Below are experts of layer 2 (counted from 0) of a mixture-of-experts language model. Rows are named router (the router's row for the expert), down (a neuron's output weights, with its number) and show model dimensions 0-127. Each number is 128 + 32 x the weight over its row's rms, rounded and kept within 0 to 255. Numbers have three digits each.
Before each expert's rows: a language model's description of what the expert responds to. This comes from a sample of Wikipedia text that the model never trained on.

# expert 37
It responds to: Mixed name and script pieces. Capital P and name starts like Ja, Jack, Paul, Raimo, Thai and Devanagari bytes, and suffixes like ity, gra in ethnographic.
router:154096100168140182172120097083167121113153087084184124104086145109141164094086167163119133163165148114141163089152104160102107159144086086103103117169120085182160172145108109156087094093152118095088151069085105091176143096175160084094185163112161107143170135152152094110162091172167090118085099167139122134164131118177190119134161109176155131099169068162111156172153155106130110121140
down0:130160141186111109136090138163112090141128175125199141112216124087117122176128141157112115159127097129138112059100169150140123137190128152095111132176148103148138154122135171172107119190149099155177156072092150141138107152100114113168152092085139135106126105130201147093170161174139170182091139139126089082167106132116171127152116126072099125178109158118136146103114114143003112117129
down1:159165189141068089120140090131149123140177129154103160159076112080113148171116081116121169080196108158159168109150147101189183162135116131202135147113174144139136122125138148169104124130127091119089083090189131148163099108106139123130145144083174169137108117122131130155126142176147117142146089117094157165162093111188174142093125064159138073178148116153100096170090079098130153043138
down2:092076114090144141176158132138115068130094077167120103157144080144117156116108103134112101124167087122183145129177126189201107102169136181122165077112156126167100157150059211149129133178137136190164132126094101207130175092108088166133093152153115142141133142099191114138138123126118123208110139113167150136134134156116073103085128127083099132106160141158131192080123131158142135108134
down3:142089164170152179125148162222087149144102142097104152171107110154156078116180169190095102155136148123115104140155107165172191121147144114099070138120104150144114121106138083145093138073110049119162142132127103147118140137101118108116137112106084066076130204127160167121145064107117116133106139093162138154175144113165156084128130123156058105075171169139086111141122186095154086118132

# expert 61
It responds to: Table cell separators. Pipes and spaces between numbers in election and statistics tables, as before +4.1, plus pieces such as ter in determine.
router:164102119148143154169142103119140135089163117084153105118086183121130142082093159155144133113174143077180147076153123166058103156166081094106086104156115083187131174152133094133099108100146098087091147104099107080148175099175135098075168166152128140142148129148140091081148093131131100107138086160183178145175188166172165077149139108173155150107176074146095168184135145117128098109134
down0:108084076127130157080134122101127084116145063095112124160114097111124131152137187135132143159157191141173096171127147147125151141130112128073120129083116148169180178109151126162164099113116062108051171139135092177137132110154122168157081144109129112136134123101198138116130100089115134186180129194121071156168085152123138145109116134119105141069089191143087131104196198094129134138070
down1:122148124104137125141109151149119166255118139133140131125184160116155139159172158157094088118140110169100099169135145131088127176164144080095072191140140103122111150129142150128148110115117135131164087099082163216163150127087120106118109115139114093118161104110123147181136092121146179122090136174126180138121163102086115157121135118149083152152128061102053144098118104057115077136135
down2:069114125163170156047174107123155116161100100172168146129165090118098165125120089132121130115185185165134148086155135131129116133157104169102103139126131175084123134082064141118103124132137074120173107033158112138183108122089143118172169106098166142111129137129145102069086130119122207077147120113171198127190106125110140103193081109139091133098130128081133100144102113159131127154085
down3:166164139132112107127154053123139150151204114163092116116097097109097164173112157133133148109108179144065105178084049126125096164119152134111131151124117132067125084180095072147174140160129134204170111173055177133146112142114128086154165138132125120070132114089140154071087126134160093190128082151147142094141084121100112103119150120100134137086173125161112188102065104122149113129121

# expert 16
It responds to: Word-start fragments. Short word-opening pieces such as car, un, inter, Mc, ma, plus mid-word ap in therapy and collapse, and the conjunction and.
router:152106054179182142152144127093166136097133117093152133086106154118149182104126172084118142168169160079121161101168099144135092176156061097117094089159118080164154165137103102174074082102159095111074138105074098114139128109154190113117135159093172103165154167142153106117175101167094090122091123180162142169177142129140177104126156165153147119123155078187099140135141135097155121115071
down4:108100075142158130116100163158136130068070118169158150169128155138177106099133157174130149142129093155128115130053100155158181134164151133140144133154076089150138122125147235147076156123181115156153151205145160177135088116153195092142084128142149155148100092199168140162134149081159145149091156174075183123141096122102153132102123139110081107135139107135184149154135096100129114093160
down5:089116111123155148095121165143147182173136158147110083156139186164163139191097123165134128073158097100125127124127148156175126133041117132185150181055060120135129151092167136068132113154132103156183162102173122118108124147131130155158068143161106156168095091073130106103096124142123127058141090113128117091120166112160079130098078095091138143124114096156167120140079078149173099144070
down6:154159167136084171121161106060143125130126139154097141078142143105226066148159129141143120080155167143104152172127113125188112054147129162153110108178135136098143150148139150145147151102091189092119126094110184157043155064108132119158172129146095148126121117171137143140104134132152145124124149171113126067046110122090146115168124153140178116136175102155141194145151059099111136115157
down7:161088070113141071121059096113160128163107133163105120163100126147116122155067163160152156107112074061080129143162121085132096141138145138140201160129090124180138085124171153099146187098137156126175088107093117162092182072139143066126144078146195155125145092126186149115156076133174123128125122162182113109157120078125134092081099143175122130153104122130158100157115071142117126154078

# expert 18
It responds to: Brackets, years, table separators. Opening parentheses, table pipes, and year digits like (19, 18, 1999, often in date ranges, tables, and lists.
router:182077120138148139169165089110121086087139084112152094092112153098118162103107159166142123162155157101183172103162072161105100133160087089102115094168096086186171162163109100140080075116124086121105153124102084051150155073159146113115162163149162098099163165178140099111148106137188104107149090167182128163164138152189182084146162152140124154113122093143100146139154132091163123088133
down4:092168159056067119036122096150153159091141057131098170133126159158159159179141062130159126101101099066116173077110154125136079154181129123122111149089139130047132186167160223122098134109156160147120105138132123126157164130141140174141187130140120085175113119176122100134143173126106118106160176144115129139187151135121103155131116149142143103155121131170082110132158095152123093108142
down5:095128162105134135109158115157132120067060145106107163150108178161083111103151101156149156127148130109075121084143116230199103174154087157098131170115096092199155123135180097143077169116147093123131145154091149149117108080142061109209121151123105126194173103158186074116147081140147139122090112136130176155114076119126130108118121131129121163135131065122175147144112149105147110129165
down6:054128140151158117167088096108140110118067137055145101168093102121162091199090117125092100141121092088143171070133094100106137100113139123150143131126085142161141101170122133107133122108070137049145112143140164102245125151164160141124125116117117163112145166101084121071164114146138168096151154127194167124128149123220110112170065122090171116155142143115112158110122122101114123106148
down7:051111134138166153092135222075192105061120122108103139154146096090157099140156094063129131170103104153149190182112102122099096095168142093137114088179102132123161111213145134121138159098107139122133121132126127137150095080079155164101214190115112092126134162145134145128137113107152133137179108137098110129113144135153059122112050105137104126123154119078097117111145144075137146111089

# expert 12
It responds to: Auxiliaries and mid-word pieces. Common function words like is, are, has, with, before, until, plus inner word pieces such as arth-ro-gryposis, bath-ro-om, long-est.
router:168101128146144142179145112106147102090133087092173085108079160113151144086103164106168154132167147132146188096183096149087101158146083114079092091154095099156179123144137110155101109101143072062091158091090088075172156089153140088110148154121131108177180143175168123110165118159152112114147113155156147163135134156149175120173169082177186163100159099158080178154156147110148082103127
down0:113189164074094126095108105158119123124090116158217153162062134141148118148129116128162061137124158077163166137183126114055100094144106166086132132121108108153155090123136089186156069181155135129109100167143074144153104086151201100133151178114144163163146054120098111181163103106107138127113181066124115136140145156111130122120104142112174132133144104147104143140166100091128092070164
down1:154208145129119104140096180133155094209137113121081150128147124148092104132124180202131121145201140088143095125097051161168148184080091180123139113129131134134097142100118119109146141141095098143108189107166077083127102125131089156121141108101096142119115110134123174120164144188112157179124105140105123163105102168132120090078147156176127152146080167135147062066151204117127094109157
down2:111177153109117154191172148084149113134112133161142151172094138171139127096108165133089135182168131109134120094134116226147081111131140125106141134150155181151130121132134116131154155158098123086174112134108065138141169151169161139156138112114088106179155094165095068113146101109165141104087096167138119143143035101137095155105162111161152153141169118191129180155228138172136195109117
down3:138095171062101096162090109188187128124196114213146141168144069066130192113104120121136141130114046103110117079089120170123122177152126133135121119104094146114075140133139111145184121098111040135135195123107146128140137078151111119161193148128195072156136099141154096107071124102144109164115108143190131113121122114111134112143121134079130144151140155108144093072131116155121148114159

# expert 13
It responds to: Table cells and Arabic. Pipes and zeros in sports or medal tables, Arabic and Cyrillic letter pieces, plus ex and Ex word starts such as extended.
router:186091086154135128162135095113164110097166104088172094093066154098152193133120162183160090167142112086162140115153090151119098159125097122113089116142084090170117178132111112157103102072135094091108177113102111116173157071172132089094143141075140061156128149150138101099136095160168087106158103183151149166155141162183144110109159143191153169087133102166107143166123154064143099127110
down4:081133121082115169082110105067127098212106133124102149139142096151118191176098163144095106103132125146074118085192106118117109104152083098115144158163136152157155174098148117119163127151120117134146091124143114077132105181115161141122086120112117099155144117128162083051204133090127117132121149142158114147185155108129143217154146139108068137102083096145144109113167094093110065196074
down5:111133094174153139101187107108183080151141116143129117114084144128107151107183099148139083143119127128125120170198133120092099111158126207160091090127116205132171072139069189117095152070191120113138097147157075122054088133119134159171084090148109148103147150104190177095143090099118130138164111126125136105080102121150066155111092151127186193124125132154114137105110139154141089111115
down6:133096142136174159089129077044157112146118132173115148124133143132149096184154168099141179131099137160167096145128131176096186106097136137163056133112053114181081102130087151155147126147133100088107144173145052137140121145134174115152147131109159126110145115158214124163113102114126193114140169116146126154117118044112115124075152110127104154134085092127168079162123112143131035116130
down7:079106135075153051119125128167114066113080152123109115143135096158171164106113151138163117160142063109068116157078124160100099120168117091124147104060144136133104121102155093034143166104164137134134168148098074173139174129103111139086137159127114175164119158109117141105091099083117108131146065123235142122140122172109080092147099083095124092134142181145144159144121130135112155175150

# expert 57
It responds to: Of and word-middle pieces. The preposition of in names and titles (Town of, president of), plus mid-word pieces like -per in business-person and Qat-ar.
router:142103103153162132149142108093150078088167108079142111102093190099155143110108152102120080161146133111163161100159105156161107148161102089119077104115109135162164177124092097156082131108160103112098145076116077097170143121196178115082173148041153085149154173131143141097160079147127099097115110142165152141152156149146185102099196132183156151097159069168079155134147169103174126105136
down0:201175115119096113069203131117117110133114057087168132097065174143125061108126084106129197135133162139187116164094118150101117064113078149117135138092105112143129113076170141146148095168154118139148100105163147134129100095145148115167124148130164103122128133120110169167177115130133145168123132167105160129132123119130101219033149146176150127060125131129107093184142119107134078102120
down1:124125121166183123126095150082114144124088093126140126137116092133130086158190111131056107125131062210161101149118113144142120102135139136140113108189131162166147116128108137080201140135122169090096085108105130156119177116175120057158163122159120104183074112050123091150099135125101082126100117108151136154072128140133171111185159079130180198140132148114102102084118118129181180110180
down2:045118119066091145149177161122118071148120163142137158113086176067116189126099119146116144166112139128136089077110136118128124101132113060096096169166133142149162145128110119135097108093116118105087111089071133071172133080141137203147100180191123150049152116152071148138120131131126115108098096114079100119109121102144148112177087164138108162134126150133099143133106130070077214110095
down3:139137179113102153169101142100147152113146103154157165099113091134144130098173129144129143161126147100144137128135175106132102136048069147139133153110123148197109083122134097156126129147158111008147074184160101105113147138156192101161093149057174146102103159122170163141111132139153122069104177196100159160141145150094112168149186174135116112104177134116130097110133166066114162081133

# expert 36
It responds to: Adverb and verb endings. Suffixes like -ly, -ed, -ally, -ing ending words such as relatively, illegally, ranked, plus auxiliaries not, also, been, only.
router:134122084167168107156164177090138121091148130128109119093112109091130149129067128078092101215094117141158138139126098127084116192188124116112102079157039127108144118114114105139078132096164157080125146167053136200159142177129143144108115184137094118208115117130141079116072152138124097107149133147069152123128128182162114118156123149111122099087176116091090106131146163077141078130119
down3:137106136174106096091116121139137133137112141083118187109107153131122114174136141120188123094134122171109152143196124137140145098202145156151105152170193128168164097119103134165105101092118117117112082111101105063103096120140119138093094161101073144139081135119164219189124101113051052101101088084104137115107097143164145123178146100149131121183119114114117190063132140065147107104165
down4:072166150132156197126148143137134141191142111125111159140131144112176166064154147185104171140087153102100159113119152074097109133110120136103192097132139141123122121143123128119154175121167181138103124136120158040054174153167124079133128139136131122105133084207124134129114124152062094098134102075107138107113132100143097098082156126099102109199145104137098135086128084128209188124186
down5:127171183151093206098098184115127128155126151152107121104070077124128141146108118089094128100129086116136122083084136197142133121138139141126115101082100087094184161170126137069145173136172154076072115104116136110092154148128118141118127119188193101110164095127197156104126154133057128146132135216104130170146112201121100112147130087112089128136145153141147112139106100126197099066146
down6:151097149107084153166095107077149126135129106136194089213107120146194139117135119159158161100162119113097176119154138104195119087109140133132123093097150124144104105168172131175183103108137129176117124114113186074072137110142161095115093085109180109156152113129115173080152123143148158092072128111141148128085099144170177114156143182135082130159088083125148187167124062081129136058121

# expert 49
It responds to: Compass and ordinal words. er in Southern or Western, and words such as first, second, East, National, current, elected, main in ordinary prose.
router:166079114125153144160165098074151096104145083108130110078122133093145176119096169113161141144171149088124156080174079161094088197153051103088105121144102095175166183147117088169101115096147094088110147104099076108164159113164140120094133158138152082191135158184166120112159119140178101103165097149157143163181120138166184094087123085160168168095151113130120160126133160099141100098138
down0:156153122178114201163207183162175179155107046128145171146099105070088085132156095109111112169108091184128104170136112170113163166161134115110162078116122147115086073111178117084105161164131136142110092157196153189076104095078132067127117142102123115125126102140159130139164129174161147129169146135120176144158114178110146125075145118114117155129151120148087114118161159109131138095089
down1:143118132115092125190102159090134119143089162135138097080113140126165175117186089064130161145146152115150160172113125108191112130092148118156107126153098124159121069122129161104084112180089127123218118098099113132054178164115132041121094140142142067175119146132081168123111133106103112159154172125144111173142162137169114087165194160087121075158121098159124169116118168087131076148111
down2:133079146105112212123148139163152117111120154132143165074166147170112093137129113147131141152159049148135128120130082153099100188092151111145169140146118132116058145131107069130205119097102166075151177143133185122157121083123121133120090054074095122097128162134151141115054098137147130133138145113124068144136082084129143096090102059179174136170150082092112107125148151111093099174157
down3:074142075103104135071212148119158195192123106126131116080151098115114149106150128129152074143163106154097120113115136131079106121175093163109121165119170124104115123192108160178109100126113167095173175113095076113086109114040193113115110124158148062089143131162147146150103114074104116102135166149161125151111160152102161151117127101096135077153169154133155095071094099080133152166097

# expert 17
It responds to: Headings and articles. Section heading markers like == and ===, the word the, and mid-word pieces such as maker's r or Constitution's tion.
router:144091135174129177160160086093144112086144104093152114082131156098154151106079159156146157168141143113149177101149098159089092158153107107076073106136093109190154167155078093148102095086168095099082147110092099114180129096120140107089146170147168097129160168157150121079135102159210088119174092168181153180162160160153156103144140106142136143117151096137119180195157181099132117099125
down7:113145112129128105178179137066110141145132063119121073093099173147161138153122118184159147151121124137170106108100245132143140058107102154161109127128130107103105181142131120125150151108138134135102146226138112133140143183218113115073136175144115172128167153123120170115176081152080128171159144149079168183153086145142113164131099149096134137163112109083117148123165115150166094146110
down8:155123171158134145068148153144124084089077160147103078103115114165068091140101146148166151104167138168148088165135133115163144127183071121090168096173134088137159116118075065111046110136123146081143137191137145082079157091150050132120135157142129113128085113126147108149101129146132114148149096109102109141057091167156137119114095077071114134101124114134131187121087130112140134226141
down9:101132089064161125080080097160101143104106149081150136085092127117131164131178132143146116112116135092162119109061124113116156208127107103114132128110163107154143132161115169174132157133124128123174096067167104114144131140152104137143166104140089169090080095141050077137116110142111180118114160182128076091159026185169102153141129167135081113137218094159107142136153148100132125113163
down10:153121149155096097150108105151149177057163159073115108150129132111110144147146056133159155088081174115114185144122137157127145114109098149174099088098120128147112123135084138119111093131133112116144120224083112142149077087109143065115069137149130113147121064126074156163140122118032107173112112090105160148131136076156138133184119137166138087120176092093148156115112083135176097079062

# expert 24
It responds to: Second syllable after consonant. Word pieces right after an opening consonant cluster, such as th-ron-e, ch-em-istry, C-hi-ttenden, Pop-ul-ation, m-ph.
router:115102103157148178146102118135111198158151122081147034091146158118194165119106166120134141149140218119136123147125113117178121149184136121140100100137165095074131119144143139124138165143154109106107142130142132196119132052169149105090139150164131111111117191200137120115079084153095110107125135138070172141166138122090123079121143146201138106168144098187106169132158096128206152129117
down0:125155150125162121126087167143099133077121172130114170060107158108097186061151144120136154077134038130149187128150128173145068156123169128111101124129163123174167115108138127166192105126140115116108061122149141193153135160110150112065102092109076133095188157177147150080105091105089164217107112164137114150104114132105135155187116123133142134124130110173159154181106095119109109098136
down1:127118135127114162174139175073156064060108076104118122101143104097105103137130121063145100093132183129119057116124130117124080146170162131092091096138070116154112167170141138154100149173166120166090142100141119180189098106128114120139166154082081092151176119122127120115114113126103105117146118077077130213096113131123162148127165140174141086059136138162156085138182157185161100076159
down2:137144138150145050130164120099206148106140116104123132043151192111167100120119108126092113119141123097165094123141095160115120105126141122166123114112079053196163097111111180150109132168132167154181121106158129101149108086123122087171163135130124145141113183188181073202111128151094088091142116105135162120127153155143172077128115056132175126108178094110173110133157194163117125107123
down3:103117052104152166099083130139167148134123119131128125167168139163137149124078151174120201109140112102132158143141148116171141127094136218101063154127140154140150151110125116112124118108114114116100172175110161171135179161156112113094064176132110127140138149141137137160158152091139147111126113188156068133149213118137118067158155055111146094041121120128107201143153097114132149206117

# expert 44
It responds to: Word-final suffix pieces. Final pieces of long names and technical words, such as -itis, -ids, colleg-i-ate, Barcelo-na, plus whole place names like India, Canada.
router:170115082180171130161117107074164086124142094119158116082094151114146166111094149099099098157156167112096152100127081136118091156136080090113106094148112105161173163146112130147098098075126120134093168053094088092156156116139177109091168166028133073153131177165130121085174131160128096107142120169151157154154156135149178099151159203161151140077163106156124147149122149100133162111180
down0:083098109084146137122143092090169107146140099112120140133130109168114091093097128127214146134181150111104169137160202136094140105151107053121114152138138087099062153126131129129160131151148099104119136141154164130040102162170091155123113133147179162172164140118152117180158115090198106109125170124130123093174081128118174174068114103145082148165111120114115068086168096156107070174093
down1:177161229123067166188132119081139125104143139085164112113132153113089187150138077167175104146133165142204117157143115154087186111076149126161116156116152072092158150126083163123154155127124102147145129149138092087134173154113099105101128063128147054150098182139158078133169151142087146170133142092105115151179091157107102161101110098103151118124148115153165096110117196133136096119120
down2:158139162134121124158137124076108132099175139151109047117144137135169115162130150122080141140130163120097128095106123111107154131171127145080076116187113166127087135132151061182064168113161190108144138124133094122083116102083089129142177096160125067091106087164135127174087113092146111157144188164145171130126154182154101108099127122110087220111128066152137140122122140193118045109131
down3:115097121119090103154071144151163106211166099132038137152148089106142139154150151123073116114165163191173180146156147100071126122189130117145180141148106166139139143113110176091084186130093074109142118178128123128133137126158102128119176096121141128124094081129089100075156089060173069147173143115100114139123128155139141182128147062132077139145116187119141108130131152134185118153160

# expert 54
It responds to: Possessives, articles, inner pieces. Plural or possessive s, the, his, their, had, and word interiors such as w-or-d, w-or-st, with past-tense -ed.
router:140084073164119160152123096100154093115152105091182114081126143116154158097089146128147110137155162096167162095147102149087083154176071098084102124170106116151145173135117104177090075077151106097058142118109088097158175089137154099090139166117136073150143155138160091104155116144194106110126101159172160170145173145175178089107178103162141152118153079180130197139130169099145113093139
down0:137126142166150088136143184120150170139095102103184116094108170172160109077120087138046085161147096117137099136132120157136176121128069175073114077157136135086064139155152140157144121085107118148164137108130095107161095143116083075159121166083129172097122124141200107099153160137123113114135154170075129159130145112134110128147246102138165114134112099087123139132140194070170162137158
down1:124164122159193198145127172149166131091091108144102146145128138111105137094162097126080110137143079070149146095149140104120070166139092067127164137122172179151089051146075120129115087128158096157155167139122125141109105152075103141127138088087149164123103177094103085116122103109165183172187128134139103074032111160137118156162156162091130112131130172138129146117120151192092109152188
down2:188093078106131097083114141130150123105110129108092164152095100061126184152075094134165118131133090160093168076139161162139063133128171124112122143130116119160163176140170157186129125119126168172110121103169114214136139138097075115162127182101120117140214167079122190174142104151123149125111091142174124128123152131144082139147145165114191062122103138095137114173123094117103074113178
down3:098119131133133081134114139084077181165131159126136106113105146142147207093110113117114134086120143175092131135122109145171071178120100114134199161107095117179168108106063170084163097102115111130116171140185097115090094119117148103124133113105211085145158126087096220121129087153148182101109157080135150126101111139115089125150132124169081123063146176117088096082160090116090105152161

# expert 31
It responds to: The and name beginnings. Articles the and The, and first-name or word starts such as St, Ho, Jo, Bro, plus ł in Michał and iv in receiving.
router:174100125147135164180139083111153128095124092096163120082095142096147152088084154133149120157158158086137184108181087134097111154165084118070086091159112067181145149158098110170106089114146087099085157108109088091163159066182147107099139137105154101176163141169130103077168102139170114103129102163197131162140142162191152108123143082164132155111152100153101161154138135069147085085109
down0:209148126120042102153141118121169166154186157165148125080084122116095144147101095120152141139092116106158148135145171175152126122140152114221096117114172100143119136143147116109159080141129146148115153155123156064147140147110132128150092076172189094144133106140147111125121147076115099124091124127157064098068130101165181201155131151118084131097064082143127110112027132140104154134106
down1:154085127142124103143093142152134103146110129130145138125130122121114103173182119113165147103129166088141155117128185117174146080140107169083184185136104154165110071136115180110137144107168060150116153076157187129106150106115028064065126095159160115058143193139166159128187137144075175116142112095157153082121104198135133124106079097122131100115128099136131101108087139094146177112137
down2:104110151136178203131147167117139164112104094117165170140133133196108103115084143107152145125141128168145071114079050206087120144159077094098156126081155162148117101078076170179115197103119137125113109099092147111111094145147140104137176075140061143146112150129102125164183172119162114113156159155118153138119128160159132162138146115135119093085118066161154054072141161122108167120148
down3:152183146103140173124125167096137108115218124190137131100107134124109137093071158077095214159087148164124128115151119132100143114151175130161055127139126129097115124128101141127091097152104090125159161110134141179115114131169155156105126169158033225169154152119077105114127115178182112118125136099157149158138134163151168086127157133123131182108090108161115147134100146150193182112147

# expert 32
It responds to: Prefixes and function words. Word-initial prefixes re, de and Po-st, ordinal st, and function words and punctuation such as for, with, colons, parentheses.
router:155076114148161136151123101114160095063155080123183116100109179114139148077121174137150107145148136077147176108133094124099097137139104146098095108157130088164151138144095070129089100108136108110093166105097112071143194082176166109109145161148137090170164160175147117112144103158140088083138088186187160192173140168167147092149187107160134154113166081158094165173144153105172092095128
down4:149099127154204139167099128132123162138172152141099119135113139154177095125159135124141137173152080125062117121110156158193172146140180100151131158056155104153147176117211152140167082104144129135129205138124096115158080162156118140109031173103133095109109091093159116169166133090091123161089107180117097133140085132094080073119133107161117116094192155125148103113120183114108119122113
down5:128151122078090133108143155108168107099155087069146134146122045119098175134147115067112113065147072165207105123126116113072126112145127108139124160079158065118149122132090108161081212114192122119150120127136101153081093099119198156148090122108124149126116139115098112129080116110149101121070130108127127117174186125102091089104101155128172178141127113110117185067201095139133106142127
down6:124131093114139155133123149096142093091095128068119144172120199163099113192084167079138174130151115077139126172065163155081212153128128144136121112115164079103171083197121113117150094130161127161092136117130088167116162089124095121148126130107157132140147098079088101129131149119189084116100115094116149160104141120102090140141187083130112103180062194068141143102089142148141090131074
down7:108085090171095079153101108135093134104194076151124134147103061169164116111117222185091177134155155137118156132173148143168170181120131130123054141150148168172105146165145137157118135138133120167135192086159126148133109122139119106164128117146181109144189154191140111134085131130159125071101139146137185088144077168118144166101107137160153125183123135111103069123110145068119139081093

# expert 10
It responds to: Word-internal pieces, of. Middle and ending word pieces such as ci in reconciliation, ition, struction, al, plus the preposition of and colons in infobox fields.
router:131124161183144182107092121095187104110209154116139091082116138145112132074153101065093074159101145132176131126151128162149101118217145105091105144188102078157136101158133052193094099128139147092086187120083099115117140106155115102149148208083146101148117151133119123094169107143133144133155097100093134134153135098100122116121155125134196130096145151110057119138165146110100074126126
down0:158172061148115090138068091113090150142134145133112138116095185138144066114103149052092131090189175140115070125069156156092162143172104113184092137081123116105137097127117147188123099164129091154113180141089154078118097179119121118125180123121141160149114114153103130143055133131109114116128065149105059143140112140096161108104060122146152144151106117103125211152100121117081149175121
down1:147146148186146173154087154140151136159116124107083092113106183146153145075135210163139154155122100121130072125136106099126132177115141090186078143113121049106150120142131068158126179120109081085093151088119140143174154136149160142103153122183210168148126072137114092089105103143116144094172140142093115162234083177060141123093157141125164133111131153156124158143137134121115136109151
down2:137086141115113096123115154133126140102180131180135118055171108146178160145122121177161103122121168076139180126107109103090072103144073111104122079108113164145104133088156162095155086150031122095142173127100109029138136126152137126165077133172118070180114151068094097100138154144161112140106153113194112097126144122102175159064135140119138134093117131128098135087125156072087157159147
down3:119129152162132114115154132183174132178099135106175154102135080126110119085192157144124092109159139131143143117064122079165204134073107131172162086134095136110043114068158113099090104096161130149198167167151116153136150122145131111114100069173164127106099083078148152242169121075073087097154163113137094147157098147100121133139108129121115162157156133130148128124149125116096111141148

# expert 11
It responds to: Word-start fragments. Short word-initial fragments and Cyrillic name pieces, such as c, b, con, ex, s in schooner, й in Карловский.
router:177091105150140158168141095119141092091176099109170107088082172109162151126094166176120100127173146073160162077166084136123108158133087080110114092123105074161148167125093093190125070089140114084087184110101094092168153066172151118099150160094139077142172159143153116117172090156159106103134106142147122144166154153179167082135152124173163159080153094149103161121135134092161102103101
down0:123131138053108132104096147134103119117116135134079150152134102133120182090130121120153135125082162103205158133176118103203146113090116103165116093158161148122123141172118125192140117140180130139114146151102170102132169151113143115132158100099141098153149096132098133133138116160012110196177070130094077081176073125119117158102116178040167140129132167113128114141123119162128064072154
down1:077120196160137121101120136124098196084129110133128152138093100097129160143113116174155130205099068121144158107102098120133106095164140131161081120126166130128050163135116142159150107117169185206077121115147135082143155065068191147102152156150141157167168178129099172157113087145085142115119166148168128168155123122105107135112097135144090143151192097095131076135145051116144170127132
down2:149094107150169160035130122111140136065141122130146145126175125087094146114121014134137149103117097117098093093102111134132109136171132187138112168060060101145148110155146075146123131112097136117145063125130068111167097098101133048173170150135116082131141147075187099156151177106124148133112110107115100081089069105138150136130107127164133105160169073124142110177104115098157122122150
down3:108137175071160108103172123132132122085121140160079070113129133084146157114113184097134123119129093137088130115096130134127156102122091102135038203155070110095176099131142147140099122140160142077085149054122104117105158185132071129095031115169093109113141091109128092141150144157076139120097074157137090069120155082100107102118145175069160109150121182156108130142105100105140140139092

# expert 23
It responds to: Motion and direction words. Direction and motion words and prefixes such as down, around, dis, from, plus endings of foreign names like -ana, -la.
router:160108089143168111174100124081171159120129089109142148097110161095127191160087145139096121145179133115141155083155075096133074198114084083101114081111129107159165147092072092158090077095159105146138140093102091120164140100172149077069180146078150084127158167133127127109145148167069089140102113148143169149157168134177180089151164172169161147085142124159084128167125166108153123145137
down4:125155116156154130203099102094146125160147132126108215103149163119099116095163168108146140178121101100182185097147153121165118069138161128147127150092139097082143087162148112167113119137114076143137165144120109176133167126104176134137115124088150176138091086142203159124124132087114045167177070171097162141135079131180099123104124106177173111122179083197150124171143134115084108132120
down5:135130112148169150120141161221072148122176145099159120112102114140119161104113136095147115181194110164082145090145125074119072049106160106117169163199114142167163119112134154146111157097116122132188082119169124091115133112092114189127157160157145102136141136136080210146120072104139154172113125125109072106171133106116145065155115163125151107139107122088114201123073107083116092117129
down6:134131053145155070109153110133116135115087133197095139137100137114105090161161161149103159092056114125142140135087135111122148109184153116161140118110082103088175157119085176128098124157141088104185157094132082085104102081089090155113103148175107104043197145100165076094121085133141128071124090073150115085083144104149075150098114137163139121153181148130143107188110106143119136117086
down7:091078138111146108173100139126140124172107142092120180133104184161126144118142116191104144100155151129135087154137136127130151173126114117139078163129122139130118109086146204167098211137083164145174069190128151150129096154091114158142112087100187126123131185190133146151085069126137136133160120138089123180148163142190077116125164172062120104176095162117145076155125156132082078151176

# expert 21
It responds to: Prepositions; Senate piece. Mostly the preposition in, also at, of and and, in running prose; also ate in Sen-ate in election and politics text.
router:182110138141151147172141090121144106060141092117153114086116160093162203117126154096155146173158148100116138109161080150137076142177089096089091107162065101195165146146128079174084126100144079101115149093108094068167134094161170117096164138139142117161157151154145093127148108166113117083147077177171134156122176161169140079144162115163143141105142073169076179159121146085144109113123
down11:178173122118123101183176124136123191172125106133178134138141137102096166161172120103112129083146129119173150102127154164139199135092130147093111091173078053111188170182158123097162123131131154090124108115170149140150150116113122195132029135102139117060055140136109156129135150106131137116129123122137123138074090091116105102126181141126090072118146103166112131079174137185080132097091
down12:168080106213151140109150118140183120104132157161150166051131151091152173142125173170082202080105136138138125129107128112060179159156205101114080156105142108086139164102110128102159116101107068131113106136133092155132093096128142105134096167137133163072159109082139135123184135155127151107091096168127117118161163156118131146100115102130134202126076164130159130094148193184155126089151
down13:088090140090186102159123125117134180157143120047130131148123140122145174112113136084125172067173078169145152110129154150157102199106135162088122153146109137096130082094155070104178196150127159140105099168197076114159131158167105088147121131123097111114140164148136181145118109141159005138163173123129111096103155122138130100124126152175099066141146103137113111165068127152106112125146
down14:155112149189136116135134175084156069167175137139136211116155109116111129122093108113126111104139186094142161116111100169100124137168140139110219071118089124122142119171127017097153130163064106131148156125166157117135169148163128105152203101109106138115094104120138132133183100151131102120168154154133110134109118122130072143176113147135045116113105118173165128189148107154110156074086

# expert 0
It responds to: Mid-word name suffixes. Word-final pieces inside place and proper names, such as Wash-ing-ton, Midd-les-brough, Birm-ing-ham, plus common endings like -ing, -ley, -ford.
router:169098061112197076161157116095135116092196142144143129117096125087163072139107150054088131122158102143124160161106130151086096147140130101100146095127136158096175108201099132142104145127105142106106103128121120134161179161139193101114144141162153099133113137138126064095186165154154079144072076132100107109127129153130081059070126091138117171118104128140061146177119183126168157142179
down0:089106091155148119071147159147118090104080105108168120111179152144103136136152145113127198098073140128177104154125153154148102126149087107116084152125110188206101147141113132123087071192159116110096132151162123144091112075156090137053168173156162068179138143142086148165139187152184072108192126120099163154146117133114103177125138113143110086090104172117177109160128129132149141149081
down1:104130135111129049213095123156109180087130099071166157110125202132093141121177076094094146139107091090159080160177122055113177134180096118099141157119132101102151133153171125200181152108110124132167139132099120157151092121123152138145152129180079123119170131097131126123156120078139146101135148098190093096146116165095120143199159151118126114154104184176156089177128129139139108157169
down2:146143133108154106125080087108114091163166082117086088133100141171105120139116122167169143081177152163095108150117088122094194086148091089073118159128127074064087152105107089153094122142097123152068167150105117114101109161117170115169186153089094168119154106132080116127086104080120151136081168116064100121129145116167103089078127167137080102099125166080075180146145082146081100090139
down3:087081111138172115146131108106109093120116126179168111109177119131094109155140088094074082155092114107161103133024197163116153106116085087110132138122112160146099127099127125120094126123123178173145125191124112166106117071139159153160166134120180072086106108126127093092089097191167115103135170123163151177067179069119143118145127114142184159092135173092149086164150136120146145129062